config.yaml
num_hidden_layers: 9
hidden_size: 256
experts_per_token: 2
normalize_top_k: true
routed_scale: 1.0
balance_loss: 0.000648
groups_per_token: 2
norm: "rmsnorm"
norm_eps: 1e-06
tie_word_embeddings: true
optimizer: "adamw"
learning_rate: 0.00173
beta1: 0.95
max_steps: 10644
dataset: "wikipedia_en"
Below are experts of layer 2 (counted from 0) of a mixture-of-experts language model. Rows are named router (the router's row for the expert) and show model dimensions 192-255. Each number is 50 + 15 x the weight over its row's rms, rounded and kept within 0 to 99.
After each expert's rows: "comes before" lists some tokens at least twice as common just after its tokens as in all text. This comes from a sample of Wikipedia text that the model never trained on. Tokens count by the router's weight.

# expert 3
router:71 41 34 36 59 46 42 45 60 64 18 68 71 73 64 24 49 51 36 71 56 57 55 63 47 42 19 70 60 35 60 55 49 57 58 21 66 28 29 38 34 42 59 28 53 35 43 80 38 58 47 49 35 60 43 33 58 40 38 46 49 99 62 70
comes before: ",", " and", " of", ".\n\n", "ed", " with"

# expert 28
router:67 35 32 65 44 45 56 35 48 70 63 53 73 83 65 20 61 47 47 62 59 65 32 42 33 40 31 38 46 46 34 48 36 29 57 42 59 54 11 75 23 62 49 40 83 49 36 50 29 80 76 56 35 34 26 27 54 38 52 55 46 48 38 28
comes before: " of", ",", " in", ".", " and", " was"

# expert 15
router:53 48 54 51 22 54 49 37 61 80 39 81 55 39 63 52 66 43 12 52 64 61 72 62 42 49 44 44 84 54 37 59 48 68 55 53 40 81 58 48 62 61 57 30 39 67 30 34 55 72 31 71 23 51 43 38 44 46 45 55 44 55 47 59
comes before: " The", "==", " He", " In", " It", "==="

# expert 19
router:29 44 31 55 63 41 42 53 42 37 44 48 21 69 61 21 71 64 63 64 90 52 62 43 64 65 52 43 58 45 37 68 46 81 75 53 51 63 34 54 32 64 64 40 74 55 49 47 30 67 52 53 38 41 50 50 39 18 42 39 63 61 44 62
comes before: " the", " a", " his", " an", " be", " its"

# expert 8
router:50 38 50 51 61 49 72 56 66 61 28 80 52 47 57 32 57 79 26 66 69 55 42 51 31 57 28 48 64 38 38 48 51 83 60 49 58 58 54 48 14 73 49 27 61 75 38 78 43 42 59 68 52 41 40 13 52 22 45 53 34 57 55 68
comes before: "|", "-", "|---|---|---|---|---|\n", "|---|---|---|\n", "|---|---|---|---|\n", "|---|---|---|---|---|---|\n"

# expert 27
router:58 26 50 64 48 47 40 31 53 37 24 68 58 72 62 40 73 55 61 79 69 52 53 68 50 27 42 62 73 34 21 50 24 44 56 46 56 46 38 50 40 83 56 51 63 46 23 43 29 62 69 37 30 52 50 35 35 34 46 42 33 52 63 42
comes before: "0", "9", "8", "5", "7", "4"

# expert 0
router:73 61 38 56 76 55 70 49 47 61 04 56 53 68 67 33 50 48 30 57 73 77 50 58 24 48 37 51 64 46 30 68 29 61 50 34 52 57 48 41 47 77 63 52 56 49 25 47 30 42 55 69 59 03 54 49 46 47 74 59 54 71 45 49
comes before: "1", "2", "3", "4", "5", "6"

# expert 4
router:23 39 51 16 32 39 43 41 75 46 45 52 81 79 59 41 44 55 66 55 69 55 67 68 42 31 63 22 66 67 63 53 38 59 46 11 40 70 33 34 43 54 68 32 55 79 63 57 35 54 69 54 26 34 48 58 74 40 68 52 57 44 44 56
comes before: ",", " (", " of", "\n", "\"", " and"

# expert 17
router:63 41 37 54 20 49 49 19 88 43 52 63 49 58 33 49 40 66 55 68 71 46 46 49 53 29 59 49 65 58 43 55 48 60 42 50 46 44 48 44 10 33 65 53 56 45 26 39 23 63 58 52 25 42 48 25 44 61 67 56 65 78 53 46
comes before: " ", " and", " he", " but", " which", " \""

# expert 22
router:37 42 32 60 46 43 40 58 42 56 56 27 67 55 55 48 53 50 40 79 66 48 44 68 44 12 11 61 62 48 55 75 61 70 59 47 39 58 44 49 47 64 64 47 58 73 54 37 25 59 53 29 42 51 59 01 47 38 57 63 55 73 47 61
comes before: "0", "9", "1", "8", "2", "7"

# expert 31
router:68 17 62 35 31 50 64 67 44 48 42 43 91 48 60 31 65 39 36 34 85 72 54 54 58 37 39 50 70 55 20 56 56 71 60 37 69 75 33 41 48 64 62 36 55 69 51 32 28 53 50 44 44 43 49 56 58 50 49 41 58 45 45 40
comes before: " (", " |", ",", "\n", "i", " =\n\n"

# expert 20
router:41 49 61 53 36 30 51 39 54 75 40 49 45 54 50 48 54 47 48 32 67 59 59 66 67 35 59 59 86 72 40 49 39 52 61 34 59 61 38 58 38 57 79 34 75 41 25 43 45 66 60 56 56 49 42 42 45 55 73 48 44 59 71 44
comes before: "-", "==", " a", "The", "=", "==="

# expert 18
router:56 62 54 36 41 34 55 31 41 67 48 52 67 46 75 45 73 50 24 54 66 57 83 52 49 52 29 43 75 63 42 63 40 59 57 69 58 53 67 50 40 57 56 24 56 50 62 51 57 47 40 60 44 45 72 71 37 55 34 56 38 75 36 75
comes before: " to", " in", " by", " the", " a", " on"

# expert 30
router:52 11 71 33 49 50 84 10 75 42 27 50 58 52 58 46 78 37 37 76 66 48 62 52 56 52 26 26 46 52 50 75 00 87 79 33 37 72 44 50 47 64 44 31 54 39 52 59 49 40 60 50 49 34 10 33 63 38 39 44 42 47 52 49
comes before: ":", " |", "\n", "-", " |\n", " ("

# expert 26
router:59 63 32 27 58 22 50 64 40 48 36 60 70 58 61 37 64 56 49 58 63 52 49 53 37 57 24 36 57 62 41 47 57 65 45 50 70 66 35 68 37 81 52 45 75 46 19 62 45 59 52 58 52 17 15 40 57 36 45 38 41 88 50 71
comes before: " of", ",", ".", " and", " in", ".\n\n"

# expert 25
router:70 34 49 28 23 39 58 28 60 40 15 57 64 93 68 36 58 33 58 53 74 50 97 45 39 58 55 47 76 53 58 71 27 36 87 25 47 55 46 33 47 69 67 26 68 48 46 77 40 40 57 52 44 47 38 36 54 34 41 32 57 52 45 52
comes before: " |", "–", ",", "6", "4", "5"

# expert 6
router:50 63 44 55 38 29 42 49 65 53 33 57 46 57 50 47 66 70 53 45 58 65 64 69 46 56 22 58 58 57 50 60 33 62 73 27 79 67 35 38 60 53 51 42 53 80 65 69 48 43 78 44 39 43 66 54 49 42 44 28 31 54 56 61
comes before: " ", " —", " −", " +", " \"", " A"

# expert 2
router:77 51 38 51 53 60 65 52 44 53 46 37 61 41 31 41 54 59 50 55 74 49 67 42 42 39 48 27 44 69 70 61 22 55 55 45 36 61 25 42 22 49 54 43 55 60 38 65 42 60 52 22 35 60 27 20 57 42 39 39 58 61 74 58
comes before: " ", "1", "2", "0", "3", "4"

# expert 24
router:59 43 40 59 51 66 43 27 52 48 36 33 57 75 71 68 49 28 42 60 82 69 60 61 24 39 44 51 50 66 48 48 49 49 55 41 69 67 35 49 33 88 53 23 48 65 69 39 31 46 54 78 35 38 40 53 52 52 56 42 51 35 54 24
comes before: " |", " |\n", "2", " (", "3", "4"

# expert 13
router:47 34 57 58 55 34 74 55 54 48 51 65 44 41 78 48 53 62 38 62 71 65 45 56 25 34 32 68 63 44 55 75 44 37 72 54 70 63 35 52 50 68 41 35 47 65 44 35 36 44 50 67 25 51 63 41 48 32 40 59 32 68 67 74
comes before: " the", " a", " he", " to", " it", " his"

# expert 5
router:64 44 48 62 47 45 22 39 36 58 59 47 77 76 49 18 72 74 37 61 69 59 43 55 37 41 35 62 61 35 56 59 33 60 73 22 52 56 39 43 68 63 57 12 49 72 57 50 30 73 87 54 28 31 33 58 62 27 39 35 62 67 96 43
comes before: " |", "0", ";", "%", "5", "."